python train.py --n_experts=64 --moe_layers=[2, 3, 4, 5, 6, 7] --balance_loss=0.000842 --lr_head=0.0129 --decay_shape="linear" --train_tokens=1798000000
Below are experts of layer 5 (counted from 0) of a mixture-of-experts language model. Rows are named router (the router's row for the expert), down (a neuron's output weights, with its number) and show model dimensions 0-127. Each number is 128 + 24 x the weight over its row's rms, rounded and kept within 0 to 255. Numbers have three digits each.
After each expert's rows: a language model's description of what the expert responds to. This comes from a sample of Wikipedia text that the model never trained on.

# expert 18
router:143108100139175169157131098158130136105107084105165108107127111152089115162162104131170126112105126090134107119143118145130112075121134126192076108146143130098155121103167112149100141155075130190155104114157137115112118112128106136148162118178143122150155117114179126095078134121110130143129132155092151120136129125071119107138147135103093135153100145137130099151142150157100152110176
down0:143129144140099122117142115163123114076102109144172074119144085173094122108125114135106120129124135161130111146122102120130096142158172127141125171110090138114145113124134067165106082129097107105149149106118127151138165140107103187161155103141103128078089168125116093091091134124161134155141139114122150142130177104099124114136140133134179148145124169126129142133152125073136126107148
down1:152117142136122116149124131119088134138087140142122141096148130097136157168138151131086169121138145183153145139103096101119132121128103154117124132162126125143123125135133104156099117128156130106136127109115149110147123142117147137156140146076123143153086124144126148116132119166113126122123075082131110125115118116114168114118134139137153158102099109153161111156182075158079126111085
It responds to: Discourse reference words. Clause-linking words and nouns that refer back to earlier text, such as which, that, This, However, hypothesis, account.

# expert 61
router:155125133110122087124158110137132088116145129092097087092131122149141129137118102131156097111079148160123106103126088125106151157131112145188182145154126113122136146146124143143094178100116130131142133139125108102123141130137117103108174166100157139103087154147141125170153146141180139097123090149132132144096137120118101149107112134124142129114171155108113133117150120138157097114127
down0:162095143135120138084164104159120123145127150106115118170155095151141134120134158146147153137130128131109189125119125132125057135115110097167116141103135094161138124078128104147136123134118117176139081151138151134109116124120149167115113128132142129107130100183162133117148130133115167112099145178121108082129104112123062132156138072157170156116087097135099153147104122089173091139113
down1:105122146141151118148158123146132142166119079118149157121159113072139096118141088133174130113094106101132142116125159103068131114145162117137122124122130109163129130145117123114143126144092104137176114114120132114071098105061118169109124125108143118062153091119164156133140119152133145142146152096151150112129135146107113105165135130117120116115128147123108149094166138158132160120083
It responds to: Prefixes and word starts. Word-opening pieces and prefixes like un, inter, counter, disc, hum, plus the hyphen in "well-known".

# expert 62
router:129124128127111106123105146148155143154095145135141144123119171108149100159119112127115115117147137149172153136146107081141146102100117168123094161121137177124101101154142121117158097185102151127131113098144107090140174114128146161101142072108146129152117115127145088173119138117143156144132153105131123104125122151167126128126121103175111137131121118115105129119094120118150100140118
down0:121153183124167136136114127113105099128142107137162114134121124126080103128125127162121134077156143125097151112131088142097158119129133151161146125113117133145136145105137109118101128130144114137102093185156120103112173132171114157148150083093148150108162114121105151116132142147135101131155102098120093127121151086145133163139133116118126149128141123131149145151135077115123135117125
down1:110163129127177149135124090097076106074172138104142137132124104105128158144121145138102170095162098104157137127146099101124148122099061112125080110105096113152144131139137112157109123193126155111141089147132098114130139130155144130121104133119157134081122138161166161143122174134089112133113090153145119091157142141104126139129141118136110123120117145162123130136106111115154158148175
It responds to: Geographic place descriptions. Administrative and regional words in place descriptions, like County, municipality, Township, Soviet, -ian adjectives such as Bohemian, and the period in U.S.

# expert 7
router:139165112123106182146118135105083135164174121136109126141098142080099106127119156131157123142120123117142157130057159165144139124139102100177119066158069131136106163110171098146140088163135145152130097094127128110133104146200110151137122106130128116185093102160115108115086150149143145108112106109138112121127086104135124119122107118134094127114167131174155127126135138103105131093101
down2:106086126122177165115134081122139144157105113158147104103132179096124092126117159128146170131101129128160139141135149143132140144188123109097128144157136148135099116158138129097178154135134129093106100134080120126136120161150104120151153108122109137089126133127112125155143118167135154102102188131165168146150110168091135106144085119120088118120117129124180147087096094137113146104158
down3:134148148113112171142149104158117106136170158120157155141129147147135124175113118143139127138131124129120142171141163181153114111126133132125144117112083186164113133169108115151130127116130125144128146126110142156127129119094114101117149127124098136109127095169113125138143159161132100129144125116119161204100104112123109138130141123127125108163128125137111095121096104139161163190137
It responds to: US place and institution names. Capitalised US place, university and first-name tokens, often after "at" or "|" in sports schedules, e.g. Philadelphia, William, Carolina.

# expert 40
router:109106119143138120120157097146122131096083105113146157124166133124123111142104090116149127117135124141119118099165131170099095117135109170156131162100115168125111138121120162111123148134125117115134097137114157177134103150155120164117130113109128122158178135155135143129153097115106137124119164124140141148145105131144166129144105082129152123099094097124137112123115137109141104095126
down2:137102147076121100111160111170082120167120120109147123117128102092122107117089123091085147109122127108156149128157114171119113159130146126113106153122105132142153122139103134150124158140108107107113146145140086122115139093106131125147148127128123077131121103138111105076153129135126092132110111128144128125064168146138134106131129135160119138129088151157108119117129102127134141110138
down3:152143162116119194124129163108136113148112167151151108133082145156127101109142121114111128104128131098130108139147118161132174127118130126059134123126076145118151114115132093115119150122082145123113174152150128141138137094067155105142103153137083121160146124135130128152147156163130142150135154130085148097110116125149152151083061115128115155126105112118142109096119111149114112118115
It responds to: Infobox line structure. Line breaks, colons, dashes and field labels in infoboxes and taxoboxes, such as Coordinates, Phylum, Born, Scientific classification.

# expert 22
router:149113126164140137098134172088138129149098095109153177153157094181098129103178120121118151131144157139132118138141153137089092118144156118102147105142139118117131111105132133145119136120158126109129129102151151146121157111085149076142156095117142143176121113139136142100099143076146145136118162115103090146094134131151113134111098129094142131137152107115115089145141164137111133156151
down2:137132150156104089147146124128097146093125132132113114185137138145128150126117150118125099131188109158125148121141126111142153147157117118145106091094125147154160131127097155127087151119146139135108098144148136086112097195122143155137148084105148123094153145111104143133167102139143107105108076140154118163100104127133167107133145165114109138076124128144143148123196121110161103126170
down3:112153129078188153117152119131077092154121143134120120110117140105096171098113108100134128101120153123131141137086124167123093131100124134165157143107135161115113132097125128131116137126083180128143164120143147157127161144127087119120117114103119110107149132159130052168124102127104099140115129147124172100114104123121128091150125141150107112130168084105141142122133145102134131147185
It responds to: Year digits. Final digits of years and date ranges in tables and prose, such as 1976 Montreal, 2005, 1967, plus "present" in spans.

# expert 11
router:106115151130169107102160145157121103144164113121136101103090135183106109112133103116155108083176125139155118111169122093142155103152129124154109080116118169126131086137112086130111144116121154127125167142125083138130093114116118142096149140084129104102159149088155144094156099168142081087093131095141140108112100099147137109109129104135175115130092072117141134125102152133127101134148
down0:090137124099135151132156091153110130119140104108098132173119109108113098158117095120131090079070113135107149136110096176107111194134115113119080144150107134094161160151093168135142139094118110181100134111122134120126139143180108104125150129094132105128132131128121106157115123096128082157137106090109071130110150110128117108105144108114119161112096140137122108153088136151122117096175
down1:140117121120139183183119121101132104130126140123163125112155122111146096139119125058093093167131107116163126110134110137114147144127114122087152134118136097146091171137113193136109135102159181119108144126182081155165170126131169147126110123116141150133147117135151131116138148126106121111072119105118095138149145106114117079124129123126132120086137111158131120145163134160127120108127
It responds to: Determiners before nouns. Articles and possessive determiners starting a noun phrase after prepositions in prose, such as the, his, its, their, whose.

# expert 55
router:106098122140159147093139143127158087132119150169133130096134102126131121112136145156182093145076097074097147159117115109098100113124154103081100132119066150127121131148147120125132105102096121141130085147144161129115090115133112156170135137141113134129108112131117133095164160129134134150123113155118193119156098122135141121163105161118123151115107125191169136139106168100100133155100
down16:122101150123106129149118162110112129125162155131103112158154173102134160176168115165157089071123143110121141163164135152112142148122090134085190130112134119128147182079129158129161136114148105081151106114096136149128118139123092167125169144106141150113131135121131110105152137068123126156157141086138184146153108122120121147135115121157105168117126114112107135102129118138128132090124
down17:103146113180055118113127095110102121124097126129097133095119115134147097104088135165131101156138161131078114131133112165165135149173153138150147110120154111129142122131108177130123102130153139146092144097129126137155138190148148111155139125132124124069129152123132120148147132146099136119120121158118132113134141120083119092178112088141112142126171117117127116141106149153071111156128
It responds to: Sports results narrative. Sports career and game prose: won, scored, finishing, first, touchdown, season, as in "score the first touchdown".

# expert 27
router:119162130143146112102133115140108152112130126096123121138165144065138143109106118124137127131073128152134120165128142116156146121149118112142142129137138107144111146135162150151134184126139121122084139150095094163132139131125097075128144105105142151093100114122139102174135154099160134171168151115139125116133124113155118128142168106126117136142112107107118097098163123084149110094105
down16:132135141142098105119178133145144100128138143142158125132124141131113149131141129129146114122153133121170106087129143156093110158120122109155127129129138153145087120139142147127138145122157091134123102128087119107088155091166120163112124086146138126111118141085127134103101113128138123132133080094161146140148096106155090113060133148091060123119110125099086143141112086125132149165109
down17:142133127142120120120150132135176135150177132134141156123137120109185132117118128170156151103154112071197106153111167096060122121088128142114098119134134123128116089121097118107132137155159203095135113140119142131109097138138091144145117155157137136156112099114162116143134110120139149148128095138142141139131124125166139106105137143137123117150108121106141160159131133108109143160101
It responds to: Inner foreign name pieces. Middle consonant pieces of foreign, mostly Romance or Latin, proper names and words, such as ch in Vecchio, c in Vinícius, uch.

# expert 52
router:114090112138128132172147167088129142134116100137142114107126130149171149125084126142124129108159151168121152118130142141128122134099083133183107106126115159172120108121169136135105155175115121124174183126128082114107168139149095143106171102148131111192152101140151133138143099141110116148102110115100149112148101129133121156118167144143149075152090106095111142186131127170137163121137
down0:171104150158167097156141105115109102120139144115176134150139134120130122111179075179148130129142139162090139127097079110132126137102093127179129131065144096121117147157124116170106159106119156143132116108139125120131180127160050104143108099127102148130094124152145106134124157141147102108058133122073145139123057150138125133085147144096160122126137103121123144112162162100187121130138
down1:159103139104117177098137108108114132184103145137113153114128124120119136125190127133120112089114090139149118135136141105119104125148128074123108101157136124106156133104137140115128086179156151134080052100119121141171114097145073117104104167109156091128124120140096143135108107141123165145132112106137129129127155106134172116127123113151127114126138104110135129096178097139120115073102
It responds to: Words after "the". Word after the or opening title and proper names, such as United States, New York, Great War, Our, Seven.

# expert 63
router:143116128128110124143133133093148114101115134151087137113126152157100114105144128088133155157093133107157110152149153099125108106135184173162132136134103098151133132076112143152114126131119129087128134128111145147099124085159106117147152115145151145115109143111171079099146095120107130180105144172099185167155130142113096116125165160102107129131120121183092130163118117146122141111139
down2:141116141161148131106107079145176144090126100110131144143122141114122151115190170091130126104143147135129125120120134131135161101140139172118105099131128105129117110096128135175147095118123123162125148151150176124080144135098156075135119078130186160114155117086111130112125116090135088124103135130165101136154135134130139097092127105151124148157142109092173163097148153178157124118096
down3:137109156156138149137128131168131117128159135118154162132095147160134140134117176097152111150166114136083096117153140090112124127071178151148148123121161142133106099141092143134111155107148121141092119135132136109134145133138110169133131144153120133098081129113113142137118158157120155102101137138126086125159157112145117120137118134150214128115116104105190116190085115102143092140130
It responds to: Abstract and family nouns. Abstract and kinship nouns after a, the or his in narrative prose, such as father, daughter, role, life, years, sense, opportunity.

# expert 25
router:097097103146169123138097134166146104131123138108156142088136128126144143110144113100112088147133120160070127149144100151114128133139129122156091133152125096132115108158098107107087102113095146126159105137180150137089150135137097148143157134163160136091124152138127133114151079103119118178107129154134151119121137170122098120093155108123131118160086075101143117137126126083137096144141
down2:139125139160136138136130135103149105130155147141133182090192151152110117126143098164140148138109095132126172134110144148120146147127105101157186107157101072143163099107120113136127128124113176118162115156097110133134142148138102137178157159122097146157143152152116144137137117167137152086128186158118111114101135084136084108126089085120138151141136109185132124127171124136111099139118
down3:118097132112089113133095167148125151135143179116072124122160105127121124122052121126160111140185095127115132136123135110107106193089133106182115132145144144126093140129127153122148119122094167076105162163093120154138137140162157125127172130122150108149098138132188152110109119097123111129133121100148141165115182114131127124153098156147110104118113091106096110096145109102116122156085
It responds to: Digits in years and times. Leading digits of years, track lengths and numbers in citations and track listings, such as 2:09, 2011, 1974.

# expert 14
router:082065130158166134109142107162156131121150116130128128134130127147132108154110128181127142131137109101110143166111159122096082086129140115112130116149145157161150186088117122141128087152128119128150127092123098138132129121149198158116125138153139141126105105147147142133084120126138119140160163108106148098126099144150134147156100091141112134127105139131130101127091193082117132179143
down2:110165158149121134129110143127141110173137160140130091116080105131076146142161085121086105146153108120141101110096127098135126136117084149130133125165153161135128152098131124099098130124085146119125107088115103135105120148153116127106131137121108113140134099169138143152151129126126151133090147146073124148144140109149102132107136153152121140102164155136111128118128102102116150161083
down3:085035101108122147074140129098111180114154124096114130134122148130119092094102106133129135156096154154112132112147127126099164103128124098118105122134129139122158110105121136178121120153142142128097107137140142091129095107125075103136128095102138145157106142141189213129138169112090107119155143116140135142118122105060088144140143123141089115115127130104105127136125145127145089142151
It responds to: Election and stats tables. Table pipes, separator rows, percent signs and headings in election results and sports statistics, like election result, Votes, Statistics overview.

# expert 4
router:113144155113104109137105094082099133148151134120103131114133082123158145139139098155154135097062130099118185131132091160115134140091148097120124105139162134141142152132109122129137114089153132104105125171144124175154122166124120102148106153164130151102085136127092138136152140149151131084158140153144176138152083142123162122120102137155121100125144166131157139096148142158101117109095
down0:170139114158124089143099130060099123127147138166104078100151120137158112092114105160113171088133125124124130126088120136112171117086096078119125162117128104138091160096111160175156106121135098111129172128162133133143130160123103155135131140110118115111119074160107149166126105124121140123151145168119148146129151126112091123146095123151116131127109136118150123099152155143135103117132
down1:129175137172150108148104120121105138090099131145122110112135148107130157130138154161122164108147091096124086123112171151122110117111079127111150105093120127114123107126135109132112157131095076159101143135112119129103124089109109114146117123130104118140118138130100126126100184122099159110132123152127180115150152137110139133144153114148089181154140132139160150167135128144142160088134
It responds to: Surname opening pieces. First word-pieces of personal surnames after a first name, often in sports rosters and cast lists, such as Esp, Nav, McG, Marc.

# expert 23
router:109138139122094125157112114124142156099165138129150177112137113106150132124146163145123112124169106068119128142083152168110152112098096150197148143143098153136122185116083082147117124101168137149145143123115109094117152117151104158084139129109116140143080128148126083129148152144130105161121143137094114122093137095186087114108148159087131150161127114135089140136174101138127141121142
down0:077151143138156154135122105155123123170080152180107117115148107131114101102142100134125155152127123144122118141067142098098141086120121112131107135094105150157149129120119138114118113122163127139143148080119159108162154130151131099094145097115112120095167128098109126118110144143138122140142103116129153148126132135122110137094155138082135191106048125129093155133055102157138123094162
down1:137206162146138136111129123128116126100144130127148155164129118121145107157083127152177132124188105148141164144188177144175115098126099162143098097093110121101089095153079128173099178124146127130152113149108130116147114140144138135113101159168161174174154161103142124122134113134140142108131105172090118116124169126112125139151140120124139124094137084129137141099114121113173109095162
It responds to: Capital-letter acronym pieces. Capital letters and fragments inside abbreviations and brand names, such as TV, RAF, ID‑F, CN‑N, ELLE.

# expert 56
router:139150106073164105142128150132114146141103098146158116156146138128118101103166161121111120138126162115103136115152130092133119143124137099147150164073153138126097156112111119113110134149105156178125128174156128103173111169140171081160136128151104129113135108119149127137124132113124142101163110175122131147155062121132101131138124164133141134102102132094142128156137097112093157079122
down2:163102088139148123113165100109115134076175114116128141111112124115099137111131194125144153143127150092144117125140137134163104154145146166149144119125145129119104110130149096119155129123126099136131149137098130146142077112140146119150124110127118111112121080129091118113134093117157094092146127113152148144138164102074135133105161119162110131124104161118158129154119106123132100156097
down3:117089123122129141144107135122127101110133158138077155130152104117097105110133174106183104156127139195141126130104149094163107139095157141167109157122119097101113124083118137146095182114141118091178183147111144143122154105125141148160141116154163133154107112150136184137133133131120129108149137099139111099106159122111121170145105131151129095129127172130191125105139137117125143131147
It responds to: Prepositions in, during. The preposition in and related ones like during, throughout, from, on, often sentence-initial, as In 2012, plus the in of disintegrated.

# expert 20
router:111142144131154153138123159132139139072161134156100135113140151104099125106114114136149154134125145160102073132120158113143116115130117142124153142123120121103121097156146152157122153118094091150159166145136129127127139084109106142152119115123114109132140128141136123097099117127131116153160113130131176134106139081136115126138136123095128127166106138155090131097137136145094137145122
down2:084167116149140091093146143128188128104076147151134105099148155139130103122166096127122105085167170150149120143117155128109164118131133147107158113146123130134161144104157125143122128131131148114123127128154121163113145140081126120103134131145119119108104120149143149123094116150142145140101112101156105128162122117115157109134105118120139106129133156128114120117150142148119135146145
down3:150143124096085115129134120102070112144121133097141139121103117131134113104139080099151111112119139148132074147117131132179101138100175148102127135124137176098124122091134162084135137092133123096170116167131132097142158153118135140108128104133122119141139160178148130146122147131136095104134080115085140138154207108141130147113124139123139106108152091121116133121155144111139114079116
It responds to: Digits in quantities. Digits inside measurements, large numbers and table stats, plus number words such as million, billion, twelve, as in 2,308 or 5,000 kW.

# expert 57
router:167127119114136128119126149108103089118146126132093104084131117109140130106099114113104130140121128129143095086093168105118115137116118118146133099124135110123117100127101105134104128107152149128153158104111151087115143122152133127132143176122130129101109152102136105117137136129142094166136106200119134129140120103133116120169159153126114157108133111134160124171133111117108140069147
down2:104133179161117111129141099112106143137136106138102118139098144108103143128155106064109134158148158104111140131160146153128134178106127124114123110153101169141130105107138123147122069139112139150182148156119124077142140181097126099140080104117168121118112146134136145087125119158113130143129112120086136093120146123124140101128161132132074161138145132132111148127145141132131157150131
down3:137131142167144173116114116123090144119158173091119097120169097104076173126141144074085136159101148145116131115126167160129138140189113179151096126114125077113148124103105114142130174104173128129131154161140138133086138129144139107147110126155131144125126106146163136144107143146150123161095135148110120097098104112137139172122127129154135125130152155149103150160146144083122112140120
It responds to: Topic nouns and modifiers. Activity and subject nouns used as modifiers or objects, such as food, art, fire, dance, fashion, and completions like vegetable, woodwork.

# expert 34
router:141142118113108147158132103095114130115157152159100154156093156092107177140174121109153120161121098142128100107125130118157118121143088147100133124096122088163152132180128140140102146130172149114128118138107100147148154105124131126102154097135098143149130076135085108149173140097097096144104119112163124129133128136120135123161099109156142140173191110134110135116110130120139133109150
down16:100087140145107097153136144132156123151151118163102134161090109123104123148162128119137106159111121094105098099158112131183115124139103120104112149151109146103133067158132146089126140141107164135126114126094141119108133121122158141115118164093138127114174115174107134123167147154134152155143105143217139126121114124095145127117127113127116123139150122135116119093146098123148148130170
down17:169114115106095150114126152134167128079149151089117156089111087126142105133133120142153125164130118109130118122159112121144125148157146141129131137142139086113111130134140152085151099141125155077111160136098184116112084131107135183113121181102141105149140187121129095151138186119075093086115139131124179133101141111084151136166128131158148124096145125136181138123082135087136126141077
It responds to: Japanese name syllables. Vowel-ending syllable pieces inside Japanese and other Asian personal names, such as Fumio, Katsuomi, Wakana, Tetsuro.

# expert 51
router:138143139093135104177129147139149133121124169124136145091113123115139169145091167081081125126192116133111125132095072145115135162167126092143162134114152110160178079148102147135139132124141105165141126103115123105147116103151162117159110155134149140121148136097152148109135169137145117157170151162120130124134138101108097116171118143151133123108100129085117078135172149140114097110118
down2:077133150120118132116168071143107103158144140120112125100091095182103139157144109135134118121142140125126094124112138133079129123107127109119142119121142168138131143145189137144121123139173122092151108154118150131165133134166108114111092139090157103151114099112115067124104153115131129119124111111105169139141128094177143139106148107124154116123113141127116125132198108161137118129106
down3:131173126135148126105151167146127114131174145143085140121182106140157123139139150104176129108141104101121122108107067105112147130118148114157098109107108124129135121125147151127139147172143137110087148147095148110154142096142094154106136094136122140154135136132131087122137167120112121131120125165113100099086102134131127112099134111100137141158167134065111132143148150155150173130096
It responds to: Apostrophes, quotes, headings. Apostrophes in possessives and names, opening quotation marks, == heading markers and line breaks, as in master's, D'Etat, "The.

# expert 21
router:081118104162148126157122126132150148126122137100132134150140123169166103115105129126141165090164138144161130081157099138108103091146104119153141113145108138159120115111146159146121120165132134144135175157147100122159112133100112160084104118107174093144132154155143165140145105160169162099087166089156100126125091130134134121086104101176167099148107098131125139156125141124149117171139
down0:125109132121171128144076130138141146169082172103123134119116115111094124128119062135157161142138153121132155132131153158111111170160137112142151118152148139070131171165142124161161165143131069117151112134172115130121125123118151114152115147155112125098129129107103099111136141086168091150132151141145153134153112135102136137149173135120134113119106109194132115134115136141140176104155
down1:117137134134139123103181068134142115116116133145110122123129135163152178168156127169115149092117167123119088177130136142137169136168126164136156123118166119127116103105111155140162103135122129126108080109142128184099131142127138171104107134148134150128137120110131118129117147117102092168115128133117157123142115179090125153113143154160100074154155151140165137160134122093158137096095
It responds to: Titles, honours, offices. The, of and proper-name words in honours, offices and institutions in politician biographies, e.g. Officer of the Order, Royal, Supreme, Member.

# expert 41
router:142137104120159138109090121174171105092082084111143101105160119146087111099092093127092129134150133176109089117088119159132096117110100141114120103157140104135169103114164100168102083144078111147117164138154103107125126125142101118148096109113109126093144180091119100120106133096117138147160146134103117105125167188121127094090144119094137132133118123109119132117149141121154152139105
down2:122116140147092110098114151139091073076092151161093160140196134166112118160137142112171144170137103116161160126117171131150144120104104123175144148123143116130180125156124115117161089100117148143121174170154134113138115097068160134129165095166149087131123147115137095098135125146113106099129117092135072145118160168172126141110115153168101147165131112151106161125176196144142124150161
down3:141155099130110146085106118123152137099127156130129073124137124129154135195097143134124146131108171063106110107149090122122120115108107116119120088124171124128121129133079133125140096144129138083130157092160141108088108114101120113121144151127148071187136123073126138132144115101127126141136105134155127106143100139135107128120102145132144141119158133105118101155137181119131106089084
It responds to: Digits and number ranges. Digits, decimal points, spaces and en dashes inside numbers, ranges and percentages in tables, such as 60–70, 45.61, 547-558.

# expert 30
router:098091092091123122104130152083158167081143155138124147132158160092160121124118139164128162120155148078172079120150165134100109094101118132182133116142135119117130109087155115184142106126128084132096161100147123136107130157128070153102148129155132096148154094179155111114090142124130112110118164170123107118149097173101072100146118062099163169144108159189164142116115137132133130096129
down2:138126105099125150101138147142159129118151136133128099128107087160096132097108148129115078140083122133125107163118157105117108099126099090141135101126141116157125110141091158149109163134118167054123145095156134171142103117127122087100149130116161139118145120097134154141139104130126122084078107111144179105119135121160101088117109151134128154116143108135112124134135112084156140133138
down3:102137158157117114111108135138125091116163109107177124114140139120163129117122145138093109126153138175170113139112111127110174109142123142130102094144094154106114146122129174119138101158126142112101183169128071103137158144143160116109136095177104090143131147147109133130128117130097124121118155084124076148141108131127125129138159139175156162141109098146152101177122106117082177136172
It responds to: Institution name heads. Final head nouns of organization, government and legal names, such as Council, Committee, Court, Act, University, Administration.

# expert 24
router:130172178105123165124091114118112103135117113121077145138081105093163133126137137117102086119117139123134151087107119113116163122122137175091122150157113117086139096122151151136141104158145145108149131137138112141116144136077128184128082166167140115134124108150105146114163085122099127132138100111132139122089135196146165119161127144129130156160180141181114133153142080131141133139138
down0:141100124119121149104133112128129144126112141114135130087135136146107043118110115133110133110126163122115211083107096097130140117126107135123099129107127087167147120137130111137115118141135099165115158124115138091130122139110140101156117176134139109174131141183087095140120103149132117123127135157120115166096099084126120170101136114191123090173144133158139145115151139096161137105138
down1:131149091156114123102142155140124166128130097116166137151122118120142134100132110093135133105148140133172135122111164138122138113127136172139085120120102171153110124172080128163104148126099154126097131138151111130137124115190151156129143125141122077137172112082089106135128131145090171120179136105113109164120149110174112138063146111125144152091155116130087158090111094099064098093156
It responds to: Romance name syllables. Short syllables and particles opening Spanish, French and Slavic names or words, such as de, La, Le, Pe, Te.

# expert 1
router:120133144133135145102149147139099126152106107152109124108131091122154173113095119170120120161092139106106124109110081149132115123134062110109111067151092092135158155101124147117145150148131138118108132106119137112115161126104181119137109116134181169144090113124126142146125109108138097117113131138152112112121098142073127163085124149091144127129121124106098095114124150110089120122119
down0:156114127085129149166106148121119075111142109111151095103140109092162150152136131135141138142152142128162093155148114138137093164102161101153140143138147139164097145146103052106119144078150098167145124109111084139121115086133091183167131147134072132164133129111143179125126128162126146164080107081107129097103104115120169109141151088170105163148139146111143131178142128077152158134140
down1:115157117089119140088165181146148114159147114129110171119068151101150117154122140129163117151109122114122151113107105122133110118118116097118150126136120139145154107165140125126086127108121144080162138141088168159176147073101127137129131101139119086127113116122139142123106121130098139160115108123121144116107109149131116130157104153133129139127175127098115143105130140116140114121140
It responds to: W/L letter pieces. Word-initial letter pieces W, L, w, l starting names and foreign words, as in Winger, Nordwand, Windward, Whedon.

# expert 16
router:156131090102098106095125089120103107163155098136109122136113119103137137173097088084134133133125118093149098151100103134167128141082104083119125146098107101101136097135152122083106136156129122152110091139160105176106095139157143140088157124105157130112163102131111110151117120113132134103130139110124125158099119119139138098138132137119131130125191149128100123119159147184152114157090
down16:129097124125121165128088110133132127138125159139106100141155102112140122154105121105146109191113126122120148124141127132126161093165138134109131151169110106171151124100121109102083117134117077145087086146162130120131148122146109104141140090149137121098160127182110160131120152162155076134138123119146135136195100112091152076118123130127167146132159108101131164139145143114147111126100
down17:109151140100160152119109127089123147135126139127127156121164119112137128114102114098090115086156107055099114111206091145156146141154104139139081108168124166114148113153136105118094060138128135120117117150132117121169139103119152088157129154106122142108089125117140197157120113100113079099088080144114130151127133141163134118129162130119124139126105110109092117114143160112135124103153
It responds to: Slavic/Dutch name fragments. Inner consonant-heavy pieces of Central/Eastern European and Dutch names and places, such as Trnava, Rijksmuseum, Wozniacki, Drobný.

# expert 0
router:119112109132119132108107143135131099156186141157112142138165164145120146105147120157131098103125101121090174136073161109105153163119132114104126160105124152098134151121099089137138110119123157090096086161153154138150138132113106106146130142141091103089116082108093159113106168134106122145099125090134084102128124120098139144116160150152142139083168099135139148115181099101119115130090
down0:110095112096124096092116151139129191144133109086095122150140138088104122139122117154122119172111111120102138109151152123170134116104138150108124129133124130102111139145112103136158111138155129085150135091155138114125148126101155084168084146116149103138135112160156104105130180138119147126140136133117127143146100115139149092141124107134165127124135193162104143161096122140161122109130
down1:165127141162116159183150148083114137112094120120130102138084116142162074148142143090135121122149162162106138085136090181141115142106125160112098146140161095156116106151118144121157143127134144106155141123164095132130134103140118137103141114082109118106076125142113176129118160125098176124122086145140138124128163110120158098139114099149120124151153163159103108155114142142138123112123
It responds to: Motorsport and vehicle names. Team, make and engine tokens in racing results tables and vehicle lists, such as Racing, Chevrolet, V8, aircraft.

# expert 12
router:119090131155170159153109125153155102090117130129154139119159104129086096133122116097103136122154137110158106153175129095141154072110164113131154124106132097108132091104085144123117113108087160154146108129101112111115112134109123099120101146174108134131146170110166122087130131099128089169127158087124122098106170125153120096082102155099163106112110120137150132136139111118096090092134
down2:098138096154142199155135089139093139106145150150116128188123079145152127138169135132116120138204146121105135124160113095112145117094143146147151097104140157120107103135152099187178127124164080127097117133078108127137133128161147146154118098136126136133124092170131099148120152169136121100091162115143104143102087147127126128128176128147143105115126138111162126101101118127081154109119
down3:068146138068116108185113104103134100178100146088115137114106161152144093128130141122107128097118116156109090098120122117112125090120140111086053131124167133151109135142118079148135155129091117123131113142140147108139165108079149144142099164085127134122111161172133117099156163116132144154139127164132132112107146100102130135149133098121143098120102124153111134121119141157166169134122
It responds to: Section heading breaks. Line breaks ending a paragraph before a wiki section heading, and heading words such as History, See also, Career, Reception.

# expert 37
router:168105128126172149133167111139139130104107115161118153153178158090134145154133080142131117116121113128149129094148114103161144113130180145133114101133134155126126117144102113159121115081138129169111157132137157146124076135130074137096093112119090091130127152154142185076132098090119093113172130170134163120127094176117142131139131167116115140157123147143119101113117178151099122114085
down2:095124138134188109152077116133121108110140119137145100095085132175134122141139133129085117136122134117125176198124135161176149092107106136083152139126083101120142125127129158146168120146140146155155149126110118134140081117114131118134134177111122176137103110105153072135115139130139119153110107181120111121131236083110154097141135156110138112111084119142080131123135135110097145143120
down3:101177115108124134171073086121122133143145125148145126123139136117120141126093116150159137096088122143114113115117091141112097158157119114114116098109148157133114210128119157127157155127149119141148069150141155162115141148165127136136141102134135142110136196095115124114142132129116135109095129139147094128140118167135080090140132107168146103142129163131112126116209120183118142090128
It responds to: Clause-ending commas. Commas, often after a closing quote or parenthesis, ending a clause in biographical prose before "and", "where", "which", "but".

# expert 54
router:142061172111147138127134157113112137135170105096119157054119114135128125116131143144092164109111126109099141134142136136159147139152127174130120085139116126101110123108101162117146150140125130110103168113125132113125162117120191126156106093143111127151103111146106129122108115108131126107111158112165154148157149145170136132124154134130106150142141132148117094144143115154134180116113
down0:098101155149140132089142084153141106132141102117146117138134162110184135100082141136135163083159133149126184088151145131103162141135115141122155126100107195142120130126119119081103163108131118097159118131108103115180180130097098148148123147133148144156149130094123185136098092095141159156130107087098168072123126138109137114077088137157125070116155149142090131090143141106110121171160
down1:139114113136158147131136110172133127109090125130111148182121149110115130145132151143145084127118125136110151147123197152136121136138097149168108102170167113161140175129148168156136121132116125088111101170087153136108118126130161096105087145125113122127081114099137134089145141146129136115094167153152102170108135119111099115108105137130127160113151133118119162133123151107151136099109
It responds to: Capital initial letters. Lone first letters of capitalized words, acronyms and names, often after parentheses, hyphens or list dashes, such as B, M, F.

# expert 3
router:135163113115141103088125156121131139156141136111116177139173160098146151105130133141150107114138123147129152059122125133120129112108168169171149133165127127131139122121136104143152117141130076120128096160137146140154118151116095102158166117141175121100078116131094114101134097112155151109138093110148104095104099148151112150125155145110125125129151125146185074134132097100161121140103
down0:167141193122081144093133082169090114151111124144103174137103131150123142130107099098112106122107113117115145116166115112089147129155142178154100122111122129124140128134139161163139128126118126128113149113155112115111134125104147101131119126157124125134071142115131137152120108117089171125177132143132128095077119100109140070139112096131090104156112139136136092146081104138121086152081
down1:113121125130096152124138157128126119118115112134130144118134127123136138192146165109141113137108121115140118111130124130156094179182123142161122121116130108171119138112126160181133099119116165114118149138126140129108131097129124121148089092120128088143179113166184139120119165122175166100144114158121091125101120143116136112109131142164120165094138110140178112115102177130160113146158
It responds to: French and Romance names. Pieces of French, Spanish and other Romance names and words, such as de, du, é, France, Paris, Festival, Prix, Jean.

# expert 42
router:066150100126155124171130135143093109111110172105154112101133132102126100131122157104140131143076121094097128162131074118142150129167168098090127086138093131110150128069148114151137144084094103134095134161102164122111127110126092150128106101102149092150123162095129094143160115119142106139120108152120162128105162139100153128146122100186100164139106115122125110165100117157094140149136
down2:095135119128118125106119111156110136143131133129140147105115092109120160132117102131136140102149152115106142145120151085118161149088107110053131136079129132148134093142116132168153112128169143156117111163156104086153171113109133128142137106129152154114111136118105086123114141125168122131145145097138143110077179110093136123093110065157112097107108138124099142135166100102141121125117
down3:145107104118145122154143118118138111139107084123144117114126152154152149129167105087085138144068121140111147104103115116144114127139134137171109140155127172123090143130156150146100145149112124174075110163109139138125141148127139126157112131121099115117149108168096093129115155099163056160132110139136140099137188070161119088137130082112193132118143100097134147167155151126148129114125
It responds to: Auxiliaries, to, a. Function words that start verb phrases or noun phrases, such as to, a, had, would, could, not.